Experts of a small language model.
Size: 14 layers, width 768, vocabulary 16384, 262M parameters.
Experts: 64 experts in each of 13 layers, 96 SwiGLU neurons an expert, 4 picks a token, a shared expert of 512 neurons.
Training: a variant of Muon for the experts, 326M tokens, 6672 steps.
Below are experts of layer 11 (counted from 0) of a mixture-of-experts language model. Rows are named router (the router's row for the expert), gate (a neuron's input weights, with its number), up (a neuron's input weights, with its number), down (a neuron's output weights, with its number) and show model dimensions 192-287. Each number is 500 + 40 x the weight over its row's rms, rounded and kept within 0 to 999. Numbers have three digits each.
Before each expert's rows: a language model's description of what the expert responds to; "gets" lists some tokens that make up at least twice as much of what it gets as of all text. This comes from a sample of Wikipedia text that the model never trained on. Tokens count by the router's weight.

# expert 47
What it handles: Biography subject pronouns. He, she, also and then starting clauses in sports and career biographies, plus inner pieces of surnames like Ebbsfleet, Lingenfelter.
gets: " he", ")", " and", " He", " who", " she"
router:460415503460556495468417488475562520524538465504477471505515389546426457460515464484527424537455518480543485507452467504595477491462514496489527511518509475486543518420471486478537496504487491518489487501435467527467535508541464550521464467536531500477484500494520493462458439519462512517
gate0:471465543569554522507539502535539465509486480483460498547556504494539484433478534492528474499551536497502529510436479431526444425426468555437507572496433427493476532514471490509439509577488466444423528526524493469487536434576486488465540477507534473529505557510474473434530501526501475584
up0:542456461501475472478516495520460518474519554498518493416475509507464547514459532499499527539442484525499519514569551499474514509440564439643562435460607542472451514524516471520592475499511468503531457485476517427435468481458522489565507538494417515461524574454470481501491512451501523541
down0:486502443513520490466449484500494473490540467536517476445525509509454470548470467466461473519536583520570481447499525512488568505485469427531558512548512486485452520471511504527592548459569488474450513533501482485510487524435521490544437436441483456448476490505427553553541524454489478513
gate1:460497517435474460531514419419558524497442526511514515502540498449490549500572502537512507485470548407472520483426471552549436564475457474449500548474451451446540532484475530497519527513497450483494481495509504515584482494502494467541468487511504423498531509467503433513514506496480450442
up1:457487402523498562529467567550491465526545459486540487468481511520487521493442485460504573541571449585529435481557558464438558477513502485549518390506544573532470449500565451461483436481542535517550503527469515565495526490493512498451517547525412518550434500542439549539466505517545493539
down1:503513448572470498452486449553512514514467552499530519507501470540503499575540561504484430493512370514586475442480551503451484460526506535516535449518459501495496515523569544520491504516474506463482428464453439526471523566493436480456599497539469488549451502485516437521487502485513466539
gate2:456481459557591452486456464521547541471546448487461539430479428428445506535525466494438441450523528481471500510451457539434482529463507544442504525402496477552554537473513547506492502512416538466529452438439458544472509565543524472525484402549482432529438512409593540505469511517455496472
up2:440522419476548483541454513532503488424444450435570527483473439528502533487469442524470493517416440434477481551429526566530601546467542511543527444494529514494406456479532510423539592481514470478508472457475493494531508535519511452429459533486559497484482542463570408518525487504556498542
down2:538506453420507540487494432435466504519436498493484473536564484578491494469438574439529566515524480525497501517537561506474597433552508466485412536544525524422530543456529524521484528518478483416506456499445500491453451493515506430429547512498513469582415407524464561412539538476508477540

# expert 56
What it handles: Infobox field structure. Line breaks, list hyphens and field labels in infoboxes and taxoboxes, such as Preceded by, Scientific classification, Animalia, and United States in birthplaces.
gets: "-", "\n", " United", "9", "0", " was"
router:469481556480442515474533497513534455531513465475511453499438595506501498506559494427481518437536492463478540487547532518571441447518511571566491520557469469500461489456457489514538410508527470452481543509459491534510533535462563471495500477442509466544532551487441395482541487486462542427
gate0:524471505443557439475462484506504450573551486478507513504437563426491519420465556444479536449490488530474519631455527421494530460513472524451457396502471425456505460538473530472452429514588521529519530469504484487539544514427571518460435546471559504528506492528564488458479527502468431453
up0:467529487505495485491471536463496530518503546527551413499550482556540556537457524533457464497530544510519473422555534466461492548470507526502573521525513516512562476523479525507468566556525468449438475468514532540478504490484435547516516478531555487554562506478434487500445495426454494515
down0:521471524473529532525456615544489535491548502445524481498456426511568491506433401417531466522536456465481495455490525527501537518544572465476499483427507524454459390505485465509563455532501536537487592527553475554571485532460468494495490462525509527449528508453456502441522485470482452478
gate1:456458484499507491501501454528486509466485486437517574527413512545490439541454515600466505474520522531455553510508492469492481483486491539437446485484507499525492544506433492464480502521513433507456465510496493474506454550480499532485510515461509435525487440453487494473546522469573523533
up1:552512505541490475476550495490498464494498487561490414500506441507549517441494457429534493520516493499521445502459526548543538537457529503573576540440533552465534466494578533478515472465513523496527563468501499519469498468543493471520523519523481565500514535555511536554465509547453503546
down1:462477472461436483501505537506506581574518491493493552487492452513544442471483509511506484475581541512539511528462492529467623568407481585608530488462566463502490454495516531567487509548563488549548532520466523596558482505471415455509468444462465478464568556492461512483459532553528504473
gate2:484541498454523559466483442539541435515520518503541446481465488397449510530540512466496474563441486550513501473511521512526487458505500506570502415480530475452435471508485503501502528456539460461484500506455529536442503527438477498513557543512481500475506493536471430538508503495525523487
up2:496502524583467485493524535456532542459473495454483571559470466587473432437474509488497522476535486526501472489456481472464517566440519489472534533486533496464569514495432501428468479486441517526555545492534472450560500479540519440523466428491477463502481535451513521531575440538521587605
down2:513498503460506496488481537479509534505513588538485532486480474499512433465504509498553512483450514443573462479536547467499519526500497519472420547571562538554428479408532525577424486526489503435463537522477447506481451517494533531497533472531537498494494459479445501453451505559584475439

# expert 20
What it handles: Indefinite article after verbs. The article a, sometimes the or an, right after a verb as in made a donation, to a, plus letters of racing track codes like WGL.
gets: " a", " the", " The", "The", " an", " A"
router:385509515510522431528480542531480488449521479486452519527551470492471522477497431468531528441504483501431446498454547480512519558425464476497395473490461528512472466472543584525562518508532539471501522479487435464441473451415549517460491417511477536488492458460450540469551482529506524533
gate0:542507489449425578459542490424436507518489543451473470490576473497501531484546530485441592441569495507526554532508524505507440463515607467466455444498526428485451542503474489467476513521479467494512555465471568469541519513488565501516538432504444531423576472543517427553550546493530509598
up0:464536517459534531486527486497526476463529502479466600489516414483457508497514480586497440555526414526508475486476525510440591487492522494508517496458448553501475531495457448554564494438501434543470492465537483515519464451491512505498535477504480537530456537414492470492469473435518480491
down0:433481519546497454459570514527598494528467511551521452454591464519530477519525545499531417577431479452506565491527541494482500530491478450581468530458508508441477521427527476490493441498551429432454500565568460464510461525530490444493473483496502433501528567487494490441528569531493410511
gate1:472530495536528522516473527484420531521489502514579502472470498404524455537479490499493569525547511529507467484463557491562564484478469528517496448409494521490426440553500504575561520532577447478481533436513539523409464530535536501477532452494602484551418488431549486442558582579454474508
up1:502461528510448484582508507520465476527572484518464433438525481547516515485496552447442414521442501470487551546546453516466470496494506509449529535602530501563606546503500508423536425489471473538520485546495516469510494497438524434563424519506473494446590509554457484503410441385475504528
down1:542534520505481564483530539439502482473514482481415546480433498554498500538475481402526511443489500471514514411569427483462541503482498485439437483532527496542515442445440567473529527489519522539544454486531404491488539558532460500565460496435537474543473493457469493568521574507489554468
gate2:520484468453518564448498487440520500474466474430536517493542458472538506559476556500542431470433502509526567545425496555439452454484526492463470436399492562529553489443414540466540503491520514524565499481475428520488530553534480433530511438582522498478508505487402525543577482478507559496
up2:545489554539462467523574497544487517521500465591474472482495499559525437448481443530465502511532539502433432475531467442570557545455449410487484495556507458440479457527481471493499529507534513439469483474542571498483470520503546443509450506446552533492478540501524466490463526557494526553
down2:530465599497471520493521505547437574494461504503497477492507523422479523525459444474516490460479537516530467462515517570500514560504489482513480460556454546424461516477505520507525504485534540504454448517549503504534487506482482462430495442442529458491504467510497449463505496471525434423

# expert 38
What it handles: Institution and organization text. Function words and name parts in articles on schools, companies and facilities, such as Health, Foundation, Airport, education provided by, offers degrees in.
gets: " the", " of", " and", " a", "'s", " its"
router:488486516491490515564509488519553541500520518486579485477509465475495532458483537461474500465546545452486503513479501515528494545546542550426413451493435454531572469558556555410501517533495492543488457492489504502532508544520589521445393513527488540497502536482467526529465526469464464586
gate0:517485500524491490477451470526533504559503470553569462516556521464510530462448522465558473463507471542502465464563547453548556458490486554521448490482498428479510521545462538519568507506445521453539459442438435542509539520590528595415424439528497519549488480549471475516459454478493518517
up0:556462585528487508476472410459486506546479560537539470465559461551499458442483466484530542513507460505413470573468497488497519589488456464518501498458483424514466537479442507480522424426541546506542545437504499464483548544573484545437493502511523454543516538501490522511554511525588502516
down0:511528529546504539468515490493535434512472504493507488506476554543429406497544429488486534551521514523495471500599528422526480503596426494501512501491415465460560526517519450518506484574474471436554586465474553467436425458569451505479524445500493527504455535494516527509575580510475534477
gate1:529539516446486503495479502487511480528466508494517467527480542454482485504488449480493488476543531505462508492557456509562441488502483551510440507439507466491489488482487491534525439501531427553479491509445452539489515543499556486517501397486545450511532499409469570483527605504490397468
up1:530498529493493507487496477534461489490503537526535481477425515451514492457520510477486449468560441431541431500430514488502449449535411467532423464447541479541537497452511510520432528543444521500523477520508512579533483517482476502606505442463504493412512453485476544405575547510436420465
down1:536459510521435422517547499539517440512460441559554569510484524488446568526505494458471467476535456485501523558382490563484571534489476489547555494518460439501521511531460459501532503521556519477565490497542535549507443570547570465534535434490493468504513548561536529526531534506474476535
gate2:532502547511517599506404517521457472470510543451495504408495489482465542476464565596615507487507541486456462518519495556467455574503526515458466399502504495464462446451519575469534543502433518512497468540358494534516545560495546557514490449503543470475540405538529571519545519473498496515
up2:514448431495479409523515529519534516546496484516507523515497468505526429546572433448496489537485518478508464509476486479559513498481516449555551574534495470454505567554497485549533456446510436557505473464539475456490409420445490464434494568499476500519512529498475471462501468485500522546
down2:479479470546507477545496464514528504429477530549577528466579512523456446497527463424473498441554572553525428543541487549520568474498462485491522558488571549432512480527536500521453473497526450508489552566465430523461518555529522598512526497493458551500531479525436521538511439455413475525

# expert 25
What it handles: Election and results figures. Numbers in election and sports results tables, such as vote counts, percentages and decimals like −0.7%, +26.0, 73,459, plus medal words like Gold, Bronze.
gets: "0", "1", "2", "3", "4", "8"
router:512432572541531508488531497493485504472493449455507454461468556547476496468480480460462506449463501494477563481527493455540501484503510450505480459482450489435549583486507555485482470491482469464508512426526461460467519484569517442509530422542445498504496514447509519451471419466529507506
gate0:488461486414533492512450511473422486451588548522562493491558458541407494578529484475475537501510494392494470532510458501471557501462491532493515513558506518521514517473457445490543457524477513500535561480553460526427497479480498533557607475546423445575497581540587528512485455517498480458
up0:532445481508474515528506537444423397485528530584533453526610484597463472574506503492498468493521471511534443522556445502452579456553509436425494472545568566444518576492437468497572479503540552512553447499533547576538519497441502526553555485452440464488469467518450457526470441427577546478
down0:427458511509459488534516503498525557535526549515487539492467439497460469537461395472460541493462437559493526485544576462461516513452470549490518468548482469516480549473450495495507495662538549463488485536460507463523507493456489432435485460478495432532514463555461527522580519534524535467
gate1:473507522515536554490475521532471408461464473463448491509532461556404460490484496430532543469417569455514560499503505566476503508482531532504455526526524462483540529460385504469479448424482495528474478482506512525491568535482544459427512517510535503471531520555492438463530502379469486540
up1:477513458537524507539376516568486534442491473505494485508573491552512459497526505493557462504494516484524556488472536505502435469533487520526537489498464515519431536453469475523421437468492564496467574494553439475496510524504478504509502522430514511445499515486453482535549475438509506514
down1:560526463404477562473478479516489443524513461450521427503497492477532568577524478532552479425430456518466475533474458499496451447486463509489499517516534492506434543480556489473493474452569409511401500483505552417511489389488483480543554518474531471459496486494512471528499474504461547493
gate2:528512531478529501516467466552482554439445554521469466451495502500442492525504502562572468443529506492514545531528532498466483495514460533517502522518496484353530518542447493500528495535557479507464609477500468481433466528524480472523550536471477489561523535468546506501462502551528469471
up2:476399518525542536501482472507527468513442439528495530501423522519439504476410482519500536501404533535563465537503570531457523495517507449514366442451506461471442533471508552490523562535473503524509433501445451500509491505448486478533465502571443433470530516527514470413522470499468527474
down2:446487527445515390491408497524499569459493495522492454496458500519547474511537539534436516482496489517508539505473466423501489512508508465409491479502540528473488522433518492557440579470540449464385471477502426510498513498499470522521499539548411417499528494455460460463506536412531454566